Weights of a small mixture-of-experts language model, trained from scratch on English Wikipedia.
Size: 8 layers, width 160, vocabulary 8192.
Experts: 32 experts in each of 8 layers, 2 picks a token.
Below are experts of layer 5 (counted from 0) of a mixture-of-experts language model. Rows are named router (the router's row for the expert), up (a neuron's input weights, with its number) and show model dimensions 0-159. Each number is 128 + 32 x the weight over its row's rms, rounded and kept within 0 to 255. Numbers have three digits each.
Before each expert's rows: "mostly gets" lists some tokens that are sent to it at least half of the time; "comes after" lists some tokens at least twice as common just before its tokens as in all text. This comes from a sample of Wikipedia text that the model never trained on. Tokens count by the router's weight.

# expert 11
mostly gets: " Democratic", " Liberal", " Conservative", " Preceded", " Candidate", " Labour"
comes after: " of", " ", " in", " Party", " by", " to"
router:090187143082138141150080093114114181141113128109100143154109178149140139115106090071119147138126143132112131114148178124199127100150086159096155093101103143156124178111147079136153093108150117103178160071135111165106086090102159155106151091170084171124198110165134118112106058101143096200097178110127142134138151135120156071191083161179096130103116086158168184172071106091121107145121199091109144116146126066151149128172144107088143153058096112132172135138091074110100144145122099
up5:103163156107133153163141090151098084162125169123123070154145115099147099138143166129111135136105173182084133148137140131085129155098162116138126087119116115085081147088111112080088198179094128123147101174096163114134117101082106100133194187065057101189155114099128174177116113183195102146167146130140136163156126102092113076169068151106119167073108168132111085125159146165141159146137098096129153198096136056104132138122127155138126106192139080096127142120102163116193146165127174
up6:128141114166166078127116122172133124118167167112203101172126149100175135186111163127099068098205176123115120161143152197121103073115116166121158125166146061201100098137163166092160107119140124166125123124148133067119145105058076064104124060192142136104104168086133121092110131090127093120131156089085134113169150133100149163075227118112099118110117116154123121160145054099143118099108095140116129135151097138068127121163156119077108089104163097117109145099096118133144145140139154
up7:057108141117090166100131165115113114129165093176074149160145086152153143123161140154090073101125072097137105129100093059159179113086069092138086138120120143173171132164137096099100079137186149121202048122121138173113113175114124125107100127138099178139126099114054110124083136055142130135125072154094140160116139099090108100119065123115108107123141118118168093112117085087075046156124133100125127098127156121136147120159093124096111131111149102138203194161094123093098143146141173
up8:148126169163100144070162128087103074172139103119134161145127143089120169130118097159114147127082102124196126166162174170074107113185134090103131119120089117166102102159148145144180157157114121156091180210061079154119152104111103159135171093130163118110081074048127164147143106155138115116173113122113093113132111106163148085145098137128131155169123150146135117040089129089128139150170096131198115171079097107168050147150143202162114105116112168137108112093143137139140092168091096
up9:105162110146140169044139114124146143173125139158096091172146065066109109125174128139139148211086143160128138141147110137131133088144145111143111043120168142074133176121095133188043122118166134123135095138119118083126142118157130171047176119155121128100180133147136166142138141135106162115180207144134145106107131129094097136148139111131123140071118096136104073186093106120135145096167181117136120119144121156142133156242131124149102123174130087155136119166156099102137121215100160
up10:151096064084096135159150106111140187109087209102131158117106141175115145080123116166163149093058120095119170167164123083141121163104118182106086113139083123089076124107143116112146112181070122122133124142159081131106129094155131141121120178106115089122070104150147137105149203172156180050160160134130110140153112122097118171154121167141108127112139193189128154131158134174119169138077146097105114207129184048160140155138134140109107120115105108116156149137086152191123165147178112
up11:150104078112079117132190109097134064073134194113120108061107101102144129163130128136102086063125100118153155092085098092099142125120108123157067157129160164111129118115139090149085139108183089105147105095187107090122093143165110087127216097101121161130117060122163128128176152098111184146129134087165176204110152148092148134092160147165132120181122127115106140191125072097132095100137106070162095092140091127191185113122118118123102086131131134156155142151150165122073146110155181
up12:071089145133119088101159101113103186179145127118150142154133173175067146106149107158128076128113129139067151164158138153175050106142072147152164153128113142086091149103119091103071105112098137114163154107106160099144110119141109082151180154115121096173087177067190127088110123118147151113197138095158082084103168118084116147118109130150110173112141125090119150094115071092115155127084146075084074168103041089177130174063089080138127112105114165104123158138142121155158112112125131
up13:136102087131131149135092186105056089145174127123203092111102106173139124167150134142086134108133135162135119128089114142169097141128083064132136115114115071155033113173147117127138129204089185109121088159053198207172134130128076133118113145157108148169174098177119156137107106082125170156127113134107100099152111085088117168126116100114142087119190188106166119147151075141147182122135158080157065190103133120155118133091124081120155100150128128127157125123127099117126159150116093
up14:125069165109138118140100112156152155169122113148062112193158126135178134102144167100123133080091121122137113141152149123099178085117086128152133093157111142116102069077198061133159092118148123159079111073166120099162135161063104114092144140146150133070160127114157138125116123113129154169133126096115116123109087108075090130122181129086172141149101110177087131164129105137139165168134124036104153126148164092125110100123089083202027080108173072095149170132185124137132171119151123
up15:136119109177100139189203186108105096106128133111143176161130167094158132134168111142156100111128148150112101074109121148156137089127136119150126065147109120108096076158143133114191122133144156148077085164121104123094114164122113142108086046089115125107073142139112098149134083149123133068142114146126118097131109180159085171165141141129206120134159123112163187126088127191142156114149172151115133107097061125189190121139099143182205120109165196139145094110081138149121105090191069
up16:168167142129145121112085056107161129110096110133109129134088107167147221047165140144114126146116104141134184171146141099131103168133080126143087162178159171170193111079143158199141143134108096151118122133067124110125104114104095149142103146067139088139155085151144157160135119156138165132112099137177117069115153129082188090167116160139122088091129118120255091111123121108082081081159114153118081101130161094123102125151079161136113141131100157139152154114121102164144178122099102
up17:142170170183103114152104122129165162151094083177139146132105122117125088103201131086169116129166113106097161132167154119163200116129056181184129157189106130159149144068102135092141146114177147130148154160148122107091092144185138097148134095132155178081125146106152127112084170134121122133145097169140126101118098124218147133112080103152151039084102115101163146121106085187122127082095152072168123101158128110127181123117099132111085118107067086088194130107131100108067139134126091
up18:087071150166093050160214088120146130154133092072192117098125132116140095121147169099080138159126180144089084082132081142136117151104115129101140117098102092206125122128080189099141165163146078133168102154153136103178085089171080084174107129095069094101104159096148116105087078137128137134132101132163130141151113077141121129114101111085114078110122095119090132109138151164162135120136138111144111080071107162124118123136161136155131112178123184144104134078099121178117202166097194
up19:190150181091111106088094127145213107097081066143135165155136127102072071122092128148160097081100182068125143153151095122123150115110087150174166147103096110092151167139085112129138151160186076105148085077107145134171181094127123136180089109129161123128162140108165117092120113161098097138142162125073120111103111163095129059099181114123107130129170090088146138096063098121095122128104172094163142130166116126160083157185128153188167127118072159111122165104129093161200113138115121
up20:134156138096126108112106118062121146064153107121140127094082102128109148152160086156063108125150125134080106134085095106142177093158090089115119126112130127099094156078138142177118096111078166135159100155151128157105077074186122073128136099128083148104068073127159134101047173099120141144079071116136070088146115156114136143161114166145149131087157100118175131106159113137146129071087092117122092149166174113111098143103043127135055117108113159159187130101151031113141128085141105
up21:195146158114122137133106123098136145139184042165144134145153123165059103085124125155126119186158146155088155147089110154148034119163126121119141138140131096123160144131123160145164153124161087114133133094093117088116142158136125129098130097089159068134154157177063154151087141115078139071141134120111069174169131114147120099105198168105134101137171090114090139133159102147154062173123110125182118104123134142190109133127118158105116081108074214095087110121087105091159056116180088
up22:202083144130114151112122098104182101089072133125126083113116070060112104149109186205132119107045149157161065131098166099085082127142141114123100079108144067148145148121127135144148149159106098141127142163102148109048166069163159044177102112125110073095113152100120077152180136117135168115124108153129086168113151124102104061090105133190173134096137096121114101134162121164120123139165121121112113125125076126109104126095132111126086076167147143181091135139175135169093132116104159
up23:133130087159128137162107099122101116137192095165106097083128138127119161105090103149141092158150102135127098139158069087091097180076117112131138136154222176091074142113180079107209138133125146149118153101162141197143157090074126113085166072077083057108094119134101104084167152101151134144056098141092124089136086141143126161120159110110094075149162145158153144115120133125093135102093105117142148125101107114174129098157059123174087096062146140139123170066150081126109106092148131
up24:080134143111147133129100111136124158138088102117096118128157106102107107127103186116082058131099159139147084099082091145125189092111160138076077102116164070130084127073164116137107102117161138100113120109119131097071124162136136111123110101141123153111135158123077133107092100113168116165070115160126066071115159139136071043199183154092128148002116094099116112177130108129128172090130161124133147164144121140136113150115128140116132119141185163063168133154192182143177108076118120
up25:108139089109107067089126135106151067157125214159154151102161100181099123102109164119182085137116049114099157164137132094132131103094071136123141166150133086061143110143156146150159116135162102122142159149162184098110087171123139191186150166171084157052113089075119103146133175144162186175072100103132155150141103137150118149133156114121204144142107110121127118152185115114118125178151141147080137124118163128129161121157077143073178141140104113059138110127154088096114122183135096
up26:092110145114119129122129074111149235093072198136148144118159156177114154178120212111093109119142122132085152103170141129082083154132115141147125133029099078133136175113152133154146112148095146160138145115159096138159061114156085094069109122102071176136131115129076119148132147147132150071103146161134103175095127108164085097167166087108174146177100057127142103096163133092113216112112173120119113094149131095158095154118123050138139137143137118107118109102150123120097136159101134
up27:152079092105131146109107145121128107130093175104127126148136152088081076057051105102097138162145091103144122123108109130072103114086180145087091084089069111150144142098104091120058166148175135077118142160126182085138162112074088144143183132149183170120109146132128182096130118064075123062133139126105103124153158065113133102134112168128111073095083144138157125158145130070131158147136155096103178126149123109157116119163130108189132063146139121150149124205168096104187105160162145
up28:131134080147089112132092144129170168146148119150088168114106130122080132080143145141148140109082158083134157188113154082138101122128155110167117122097115136173107156188117067167139118119107118134168104098066120113100127104140165133132201110145116156098106127124126120118112134070121048102151172157102160096122093092198198119090133141162082118152096122126125122177086161134092171153166090094161047125166136132143129147170067188156105139050107166136061124131091074155136061174135109
up29:109082085135134165103087161207113083094064065130145160120115142162115099102077128150132121131139144066146145135134106124141148099128154095109116122161148105127102206103144071115146112083123142167155126167145098047061157135167131147140070153130140157137140113121110106064119094107106138127090189148117086138163155121111148170160095188120081130140170068092170170128125171158138117128090112144167097169120079150111203141122172124161131077106076087138108055131136129085070130095127165
up30:073151127095158106116157143146134099133138140115162135135148096163082195100112133073154067132127106142105181093141203113150150076108151137094130118090138059092085103156096109065136130155170137155135126092127156198117083103125101123177050120137085174107159083106119181127129149119141141112108139170115131113117130077131160166142100128135119097098123071082123159114149137201113127107190164076094176162082066185150166113063118143107161074099170132122165100155134109131135131076144078
up31:131155132162123127147178103123119134142127140108119172180056121129140150118084072103068109166166101080160181184066144119069121117122125124171151109110096132127168164124128143120092121122130065185096111125128036094108117147120056137176128078141157115152094098108077107120206159127143126119149132084130085165131153085090146098121162091177116070123213127109073109124081137140147125108121127108131104117123142134079135164142099116198133104109117083154140095163046155178103148123091150
up32:156158110100206196130118136111170095114108111063106155197120093164134105099118109145092153132111121140094147154121072114101162113092098143146128130173125074091109158124160160131124071174136089090103094086143128171118110161157105122099097094087121088042089123111114096091163188116157133114151104079112126101133107163138137092125183137112104151115070149152111054091139061132140098114109071157217085152093191103102157112138114168140106123191134132137105152156145097175148178118125107
up33:084218132143139105165149111167080138118141086102114174131137153170106103105104159097094115148146142085111101123068124151169088107188137094139076084116143182107091143131103139148060095132163133153140107149145113100119081127095114149089079151097142174142113138071103146112203124100111050160122187157096110099097118095091108104158136132126190150110097132087073116151089123154190185103150144143142110110057150160150096148065121070144119171154147167120150186137143113110152140124062109
up34:151108114136183179154081077119075132104151095164151121121101131097107164141134152092098090173123117151112110134108149107153151133137115162098065176115110125103103129116145085153181127088170149153101134143076084139129146146108130119114136084095165080149127100185092092147151137106151082138176083125192187136057121170126156168108154122107121047165123100178166061165176137122078146114103093182179075150151144149065103133167077161146103095128177111134102128102139127161125073084114065
up35:143168090090140135120095154108148095126114109177185102092128070176134084132167151158071132118160099123087095128123130106107138115093143130157150140128147179134081068147109129140129136161128140154174089103168127133093106101161121104120097177138103122090119183091206157182142128137093103169094091205166129147107082117079099098123077096148160099075128111113096183170112148090169184136174121114129105093093115147105184130141139105068193131137145140205086093154072144101139161098069170
up36:111095157141139128153098158122101085087093129094137125054116138153143136134152124157095124117177128055153122109106101121118137176065137135048116174153103170100162156077135151078096148129098173093151152114113141086085130097181094108174119032142120109110105096086164132130071101150132190114080131118105176140127075138200085133071087157118126084127093142132178089118098124148093104144129133142043156130113121205107157122090132088138104121110084083146126087163092154112133135102154161
up37:157113151123166190099132156148151152088117126196106150180123157134100147111110150099145158184100136096075115128213152109175114145162108118175132100063140155081103177118156130144140125103109097127075135139169161150124138087113138164151177120130220098085162101122104125099160015120129144121149139128109119118087143168167170113126137095146112143153177085140143123184096151131083099084143104133151133176144173200108147208122146124146170103168200119124166148106163101123086129112117102
up38:109076123118125112121092096118149190138112143101136081203170179106139192103159130148102123197180159127192150102136119088141191087165106115117173154125163159175137173155130150145119078078177147167113117110091167147129111157117157178095171139144125147088111098107052182131065125198133141142126117163076074156078111126149132147132148116082110146109132138128146188156073108160127140153135146092119125112129148168110183134110092173085128128109182089129077062131104102108148147150171159
up39:065126084115107080155124150140119153132170143159105160116197075174131115114106130120158086066127083161117115152076124150154102191139198138087148157127113098119125157192114127137131158132156124149108127126139127100161131120149136147067090080132127157115102139080111164128087130020149174123131068169128101117125140134141146185094149131131179059118151102135123117100174111138125165125122122180136163107091160141198110209094136117107128136147165088134198117150155083166086117190136197
up40:121142086048095082121092107099138125125121138128147097117127065100154120102127168162096130162153120074126131142118118117061103133119143145112133110067105060127089125169096086159087128199104127081118159125136168133103135119129105124090100094107146171090125100137119162115096127106091011128098120129157140110128088115133104105087035131139137129057147132130144124157120092161153120099153035147181129114102149097144196123176148119127078178056184149152178121090149134107156143161136108
up41:143156153093136193111160118138137132116127083141117054090191134113124108153116121112126144135143189123101135155100168134089192152132197099148176083145119167186061099183145216099180103117191140125160127125127163153121146147121116166119116141135116138100139056131113166133059112138101103141130086124189082114101123111190114158150183084138132141121096155134178106121136117149117118184118081048207135142189109097157153107147132086130104100096141121129154127132114176091136156111136192
up42:159114173115136172167083098130137134103094123157071157104075168149116167114134134104072140162093156147128155131077104153155128083120112123171119163140111143106145127098110072132106172162159181135122116131155196112183127155112104159119114134094134085099132116147160142107146068147139130171089144115135151142105070084142163100113170128099115149131077103139108144201209126117112162143120058121155136129161084063156097140148043193134102096144096090087154103176064150145141102077185062
up43:166100159195074104144116120105221093099130128156153104128131187136117131090161076153138148112148127121126142134164102148155162156095092130173160175123104120148120081057113089165138135131125122150077111166100181039076165138113105192146126060143161123109126136135129157151110130097116165115132172104190114140129138137179083148098071100120141079090128193155072142084110083121129118128123158078136170163147190098105139090140103129084127140090053169157143085172101128171155137120129125
up44:137111055145175119086107105158099089117163170147198138104098172116110088108117150142020108117081093091128120061139096157147148142123114144078112123131177128149110181070104126103113119170089087096135092109120147139089142115142138101127150096080118121113089123117115134124164074201147162143117155208142165119154123132153181118179158116098056136125134109109148079116136186111122186135110080132174111104148121140115151134101092113147176179156167131123071098087087152190196137131127110
up45:099107170068137111096175118081079099123122107126146091129129120085078088131176147143072129172100133155141083099129130108170143086130183146139140150161119132176086092094161142154137084153154137140070096163131110112142130051104151120174096129118135185140155121145113064134130135170131106161172145106127196187151122168088166167138090167156084172092113185126134136169139142170086164202162075140137113038085155115114133109114119169190143129112174145167127114100085093157102171103137117
up46:139104148107075101094123142164136147178150112114158142122107169126122138097188143059149093182097161147094160079102097122069055092078062107164115122140174127049168137114148139151142119075140146120154125082056172105127108116131152117160154178130159119072159196130123134205070108102072106142141160115160120111090168088118120110078162133111159145113132117081099070134151087123107077148103087145091119139081121129101135170103097081086124097135105142119054118075129101137133146114115121
up47:087105129134148112155177165134082174171143061139169046106121057146152087167133188149129144130184141146167116152085131164130117127148081171132101169122141042161082117126151188113109141145113179127137090153120126122163152167137086173164125092162166103127126169164154171146130155099123072134158125106095196168117145104135159126129095126128132126088151125122168174135128156107163151185215104086191113109090120150131087138115098129140163068133148169114137120102168146120056126159098091
up48:091117085100225172101147138101096157090120137123138158137090128148118168158144169154083124155161081084149187126172157136173144122107129163147152181135103147128173124145119129140208132081125151129131109112107131129076149097154159175128100131126140116086115135132142138095146146166127038108149096204094124163152059077180072105120102170107160089110144083114180154083097147105110196102129168138151112175075171114092117166150113081133165134135139089168123110079132143113115157067090091
up49:094147136144127144098124145139118091112135188128115121068133103163130144158154097178140163137065109164088125149112149128086100099151168104095100065205148181135034133150136117136145090132116122142145102131058139120089162151175112129129086103148083101181126101113150099195142112104139162113151079112094104128092082142085153166164101170170070136153169136120166086100165092131086075115144112153084078135188125146180084082102090129092131118151100170107133134160094127173092102200135173
up50:163092166063108100168089040124170140092129117140107151118118073112147108136145173131098114167108142142160101088111139169079122131115187155095177092147098144172143151058130121095095171156090128146152128153148139172155146112076158164153205159159116127113151153131114071124140088110117159161119113096087141143119154155187150180164141173192091129131120116110151144155124141106087177088204126036138139085104087119180135137172131152122149117084123123116182069065132139142154088139125137
up51:105154230109189105141167114167086203164185128151125158136122138128100154100136135123102138166124132117115103167121131161064170126096109121132114098108159139139122071086161110106138087132115187077178099164190109122108119133087090114148114164179147093104167077071119153141153156132135161103104151119092066132115106081144085127158059144205152159102119084125149080120177104107139133108120183110092179157153186106171098159136154109110120075079150132151139177161133152149129138105181131
up52:152076122087187135130124131093144155153102115100158078149180149143134139133128169140167139113145139118103167118113141096091148148139152055165187175113067154157093130126134162085107135146192091132146124078063133109130138113139141154153119082157117161153211124112139149129115152048107097155104094129066136189115070155165104136066092120147117155153107142134109186174190079070155124159151146164067118115128178151132130077132105128125112119104137107039162143172138111094084126072148146
up53:143129102195149158155140130116174117161126155161071134098159161108071115083172099106067140137125066151144146111141093134127211118071173147109095119140123115101078108042128164152164169130117126092096138152159115101122163105109131140152123142102136068163191105149102146159121138148139137185067166129107127123126149172148098102193170124105118156142060130117110153143138054136154094148174102125113135076141109078093173106164137154147118131112179147126140197113116160079158171043093151
up54:097097176101073138071077096167138119124131163113106073135154092097108080127179089101085098146105119093067117087117100183167087111084056147153145117085130138052069114113125149131160167106071107085193128059102113108152128054156161107115104105127138123141154129081084130127135083131074086128108133112081153124106156076096101106120110106027098153101107106078123076104130100126137089069150108115104128132112098078111153143138131108122102131105131135165088130153091141078114157129110137
up55:090088140145109110156099185127113085124139135130126146160110182148107134133167068099134120131079085101179099188120164128065045128082081099143132137132175099073179115130115134119186079102179086099158090128130151155134127113097098178145115124094180120096134107149136137141178167134185113158136161100096096080091165131120161118172075153162142155157119127193109087076055107099130118100139158115104127080112109151084169145152086143129173097113118131084099175128142082094197101125174105
up56:102157099079056127109179095098104122159106123151117115095119100083118155109143173101135092081089106134124116176131075113077111104162081077155147093093132124093072106141151107187183124103050130119128124116179132141094141143161086123120043139140121140109135084084074067095144156139152141166095102157119100104091162171051164167145119171093134119130108148093170128042126184113096152128088128109126150139112086105166105131087103097143138062144100126167134049108114127136137094097135109
up57:124092105175172123074133118121087132136162121085122056107110106169121119200155130101151121141161123139082123119088179163197136091096093181151144191134136071080151131144080155123052106144106091125168136117117084107142156099131141141068142102101127164148147122146068138137062107145155142112116139153065092154137073102162185096116169154067124136144094074136158110126128096141089137108093124141145158051101188160102142135139098107162127118127124123064129112202157079132092117101185114
up58:086114112099131096182163109130071192189081178138146071104075173065138089151084112114121135092160120147132145129178129059102086137125133151111130128123151122088091130114119100107144136147140165188102132149114116145110092127038129099140092161096139141130150088138146050148125125115095133075169093127144044076113120122158153118015157092121163098160085139109109118128109121176068122075110144134164122092112045108136153114106146140118160128160129134116149117128135105108090122183118081
up59:143100159096128149165136046174073118131106146140160166155076074115157138177151160096139107078126109172100114111132124127169101121093133101168098187118119113118161104226135160115117143100158135158116099148151124172136085158103135090110155183091159130161171153085141113171133153137206072156152075098148141147142132107075130119138124130128155160177121110098153078131155126184154168149189096073103078090151178128128126147138137073184131160150136136083154167194097127097172154161092166
up60:074172104172101112092118099118149130170123169126072154084095093121153160155099141122099076066120121073118104138144111194218139110136122178149118149171152081117142111150189136088119100030120105114171109082085173086117071143098124113148137117174112092110052096110132169128122142172119145144090141108125150088162136155106173188068105100127097155118109058128193145139131110126092144122134083141119083136107124110091111099099058105141134123146101116123143126081077117138095095100165113
up61:150134105076085128089125087117111152090122148147106112160109130127083099073049153147154110122068112109164206084089110135124155125087129146079148120169066193096158127136097165095132149125081048100132071154127095117118123075057111123144076177162035136085120121146159065115058158103149164121080141115097165134119148128132139140167157135116084137106089205119108102151160126160084074117122190116120105133127123136107113100132139160098132109082151136081131101146121119173149152138118126
up62:143100127131084075146120117053110175135110078140146121178174113103125066118107155157147168081145180130123115135103129187101110153070109170122178122113130148145150144148098116158117160208152093106145182146091112115142089060072113165136150161144109093128122116111167089201149193096175107097125184166108170128179112130101062133131109087151081121075097146162105112151107127182142138125107058164108127071102149101144127117123173129082081076130120130128178111079089152143132080114124131
up63:136126153112130132101127092129184077101092084154124123127045134095093103160099086185063105075102080128159119151089147144093084141075126062136099092119132136174098132106109119146085131195151120088121160135124148099073090103123105056079106096096109151161063073133120136110113084087160187119123079086099093112149110112092168142112111162108164140134102085067149133083149117155107091151073091094104132121151160148159141104111136150115074067145158168107126160105074147108101132145082084
up64:165159138176107113151110126080079141093116116115051140068148146081130135102151051035117144133165128130146179143147121100107119127140052139126149166130137112127088169112100062127117136098189131134097070098092167112126147116078086117138119127100087082098098099094080148148064183139127112149139142163099115170130102157071159136063126139131090113133125151132129105132119118107101131075123154075074086135099102131129124136112163096072114138083089106111165095090109183212128160085157170
up65:085075121125092141136086039106126132167159190104171137142123133088122168140120121163117122114154104065112093188156130115159161105193135100119077109134140169184134154098159136152184133103115116132206145117082097073104140156103109169103114079111080164130146147205138110172148113141136140127127155193133150148112168063080135094139142122122105144148170125121127127100153140093184134086135144100146072126053152070172112185122128145123143075118181124156149132144084093132072118103070100
up66:124104220149088185123126128113115076114161114124091141113150104158111177105156148092156098163094081137095121127141106140109089111098121092124133164114128119112161093090088125160126054142184132150048100094120169100088101093108132100217105089084127090135128130073136111042118220130128069140151175096077142143126120072108095082102092146164085112075104109086142135100135063126154118130116086111117123147089139108146099148072105130112152172154141128140169107167161128145105156099150154
up67:080141139180157099131143162110098189212118128134177128078111087140136109119131172075077086110166150086093137164148163158114095151198186089159157154087199123143122167189170116101177115133156097132133160087157092140114113139146136134068138137142076132166111147093132131138088092062142092122163136113117113173095098082167110129080087152107115135075100148121106160196172182090179181147181110150099141150136141166157137156139077126122124115103127132104150166147134141109180129147071107
up68:089138108147073120138119085150153130109167164059095119115135088087122136122150167148085019130159136191093105181139106131174124108144184105049144097124146026134145154087116122171103127170156127160121116139126133169132154068157116152140085100110080152099131163158161092108099135144105095140116173129119177117096095067133143093119143104118107118126137087097178125096165126081169072128103109150132124136127164125133144160182052123135117141111138160054187106114132111172087122084094143
up69:135092119079142198104134078117170136159163103148138148140063151197105135107110084116121154140149149112107120125118141179133125153114082100115136132094146150145155199118091153166178092180164120140128145100085120112144162106151183115177191092096142114132121124143105107142159115041101127156121142129105132151176114203157173080161182110134119102151114148094110149152126110133094148209114153105093127087084162160137070144098072144120170116094154170098111065121084037153167140092092134
up70:109148113079144077139138099079109169113057102131123112095072170145133136117182108142193157165141101114112106111159145142107131104108077155153121083100127110126072167083130104117123104108133108141114119127129101141114106189095115099150166098095090142144112148176123144129082076188119171141136149125143093063077159107117073145141180063147139150117159137154178034136150155188122122115091134110088132046136084119144168098114152119140110136102115169141171193116116037199093120101124153
up71:104144132146076171113075109077096134103130144123155209169093085129094142157144120201153132139106162128108089124140130113184124074125120160123074112143098148126174092123072147060115148171095116148118077112124118144133141114148105108171128121093147108087104182111143100126137076122109104130196110137158165163105076131132074134166162172129049095150140180118165085065181100118112040107120156106135160115133132061147134155117137133101083152133099118127150142137082141056128045094135158
up72:126142147122176150128144080127127072100168134155127118140162158124076098085132118114123101130110095119143134103121163103106083128103148194218138123126106110174154127120103135160128138176088176108185101116101200167145191106136088152114203133126103109142175153095156108091067071071086144123116158177149155152122110099119109116189105113166145119200131172195143142085129122126149106127140152098186093086070163077151156167167139134152142122163088119149203182106154134092119115082118100
up73:099064154124125140161118062205119102104136140136112090125127097170133135131152144195128145116145112068109132100045132148079107115125071096148105081053093108147135161119104095116103084123095113108095117155091080117136106091132100106044082145075087130095175113091098114174130134117101084165150107077112125111105053142133096126116098116117122095103106126156144116112123099117147079127092120123096125098130069071142087130026122113087191120149126116135158094138177125087139083130126189
up74:110074100083146160171132113073090142111139183113121118173081135151166090097090125091206157114116140104163138212181122115090187099152130190118099111131141102099149092144088112138131145130104106111120107066154129102107110128167147148168096187090097104098105129110066146085200171155143107087158106118090122137177087087154111144099089047105121137098111094078177144112143104132076129144134155155164137136133196125066129096150164108102064120175122133159116124095121081122119130165106097
up75:152068096101149159069056150175144120052095139135127092181050095138082107064215167139108125083110120130102136076089081102142115126106092080133069111125102116108117126129118072179106159130125088127100126129131129161114093095077158114084131129090082161075152137097076114116143149143098110157073167180098152122098193133096135112141165116101130104172126116168136182145107143138112107170105064087178100061149132123153114148129134157138125118113116158196108139126090128153155110104155137
up76:156156143122202144113115168065158164155124176098101177099091106129121114083170118125076136095096161169188157162058096172114085135101114146107186117152157134133177136083103107181098173100152118138105098123115117157193143127121098117161125102085064104138126110126050141104137174063186069113149160123110123146097158060161156136176080119138116112096127071138129179132085142094123131128128116129151075143104112164171147145125080087128105127121068137113127128106116107088161141131213109
up77:126100136077095157093121159127108190101179110173086107152090156132123133176124085122101110110112149160118057169138061120113139121169111136106117103095106164167107199149113113186122081168165152124166113083140123174178136129085102142138141155152105162100126083111111125156081120050165126138168123123046129150066116105145152130075146147081114107124108094152147131117077131157170167086147106111208085150077152131124091125125174127083147139081125086115106130027104134092133164142167121
up78:123100156106094175141152049134131131143149147114119139179070113146141077068135147125178133145095119107129113145126162175083114168084067118134085159082151149140102143115099144075188135173102065162093136135158109126123117116211142121144196153160117162147157100155188151130151097072184121082151128138162161160149104124125150098115140148204122145099092208183126114152123186200139125110073162121145145140149186182129176117122122102085133109106167164159170131078150100124115126148118138
up79:114138105121127125118145115142109161124103140118119168118158145117097111147126097095097077158128096158063134101151142161165100098143169141083146148157182151125153140100118093089123088101039158136140075128130174109098142162134145059086135214090079066138171086156136138154107100109149163119126152139165178171144127119164126098098160108033118119191198061188129153097106133103163101138172171091159079129112120085152116164090112100152082157093150127068130094115077134100120093148148100
up80:122124126099142160115123142142109142150086107122133090097111136101096097152103169177107194158173099120163143075139099128115134098042135117117177157187094094101102089125058126125130110156105083049117118119135147099097104159126134104181113117113129122097148120045149151087109114040146125127096099176146079070108100099159149113164068164144187155173046153117093077139100121074125143115169095141101078134110128119160181110078093150119085117139109089130119151132111074101159098116173111
up81:128109094086147155061114145084095123135150162156179140124135090116146076151190142190146111179127169169127177147182134148122152146115093146132154086041135154181129117204105105116147140135104149152168136098108103173086092144134127128161102083124114160109116085059165149098156146097158092125112159146102073115109078058191153182094091135140142095123129136106111115113137217166131135176148166116110182185148088138159156112107110100103135156116114120169131145108154130154080164091172177
up82:121100089101116149135107108144118115117110116118133120108179123158097112093180136067137167153097116093109148135096110146183134159088123076114138163105165155084089109144112093160120106101079102112084057143104147091080069072144149110133111173104115067154133141143110135130137205184145113107113094099080135110156139142127089146185136201142132133106118161133148110079158181107090185153119124139196120159154158142142122140159164149055115149072120182166081097144106140130191140021161103
up83:073102091046088102155103138121152099116162115161107042122109201144135151117118139159149117121144142126133090122116124073096108148074102083176132118132132145073134174122171068095079071074142118113134184107071126102099158102106138066141151120168146150128154188118098166135161111105076125111110144128166121090100150109197092109068168134161102119193089177114121070138119125125146123102124145178105093147141100142114124160126151102133107060177129073107139126132170118080158122065173140
up84:122189159134155148075082088134085155140116099103103121136168146103118117216138168116157094140069171169152111149123130127136167153088181145078104099145174168151106113130138130141103144101112081142181089090134137115101091147119105083113136176170067149151167074159063154140140094134130120127128056189055154144125072108145161114134130117145138073150108066208108174118113152132151145163103141122156046115117164151130107151179190119167145128141125088120119130105096169150089116133094082
up85:100063127114111161095095084094158205109115083170103155128158142146170091129088183080103145115073139151141127081103196093103136126172117128127075140134156111124136187186143052096134152139119132126131166085129086110099150092100107165120145157122196128149148137101111163130147103106052176108116141140088173094055130147093142158118103100159115120122098025096088127121055075149079105133124129147122112087199109105103134131158104165140123092096147098154129128192141145135141155126135135
up86:129140158115110075053108068167170130123153177137129109167184107131150141123109146119190173142111082164072090069147160183147127150147123172122144140063107198193105131125095204126135109177116135173126123146123163095168127163110151067145166113168082156140123146073134136134117133136132137154103136126164118167143118117210146094199171156152099109143136159129099124161184148144192086149141117124150112132133130094187154193146078159097188155077152165120140127131130135140150175106106125
up87:107088181137163127139121107117121171143182144162079212154120110144087179138129178075085148156137187099103191112132130147112108149068157088140078156112148101064145168073134105139157156190103174118072096122077109132129117172092165111113161156145145146107104110151189116107079139106064112159108136156103127147069154063116148136133130152124173151211080123094153090154135074112124148094148134137144119124105170156127122129108080147062093154101141164168133139125191122117134143097092092
up88:135059102154100114157199148090133120120123122042136144124079187120120137142134170150125170106148068105135149113118108088071155113113137142154174084175068115137117071109121084146098135150174107121113118147058105097097120158075120146095127135123064121145107173125118104139105156136129098102180072116194085070155120093122183160111182188128105114140065140127136135072151097126123102134071165146181095118135118159139175166124073099159081142136103098136154172163090095144092127137068123
up89:098128123178128105178127088109054154117187130071081118121150138168082121032133111169115115113125148124126106148096161151128124089104088135120114128126166109105095100149124106062170097136166088116140125123115142149121152157178117138156191079109150095100139215088076153121097089122145189078132146132127123157137147073119141145134131152070096125167088083203116135074130106099082165112106092172147167120069148159094100134066157059154087111087147098125165118093179137106105145105109130
up90:190062183081151112102100145073123159151120113147124158132165115157170077073127172113128138154160104149121098080140106131137097134145079042163106142177121118092083107120105131112168129091092082106124135099126092136102139133127171170169125152154140116204141142092113070130121174134103138189076132133126166100113123075094219130090110086127149038172134119102156077141129183152093123112168171132134145132135158140076105167169114148152136095144173111131119087184098175128152096132109087
up91:124081157089159133134132140118072153150132151092151093175058162132085111168100133165144168070096118099141146079102125160110076151142132095085092143129065141126124110127084114140098114100055121117098141149099063127115115111133116157113134062091137139126162130126151027139183070166167127127125107117087171147131142122164119122100163137080122158095113077136119071105106113108127171199105203173114073151119082148112175149093184088129099140113174151103149099071116170121112169106110086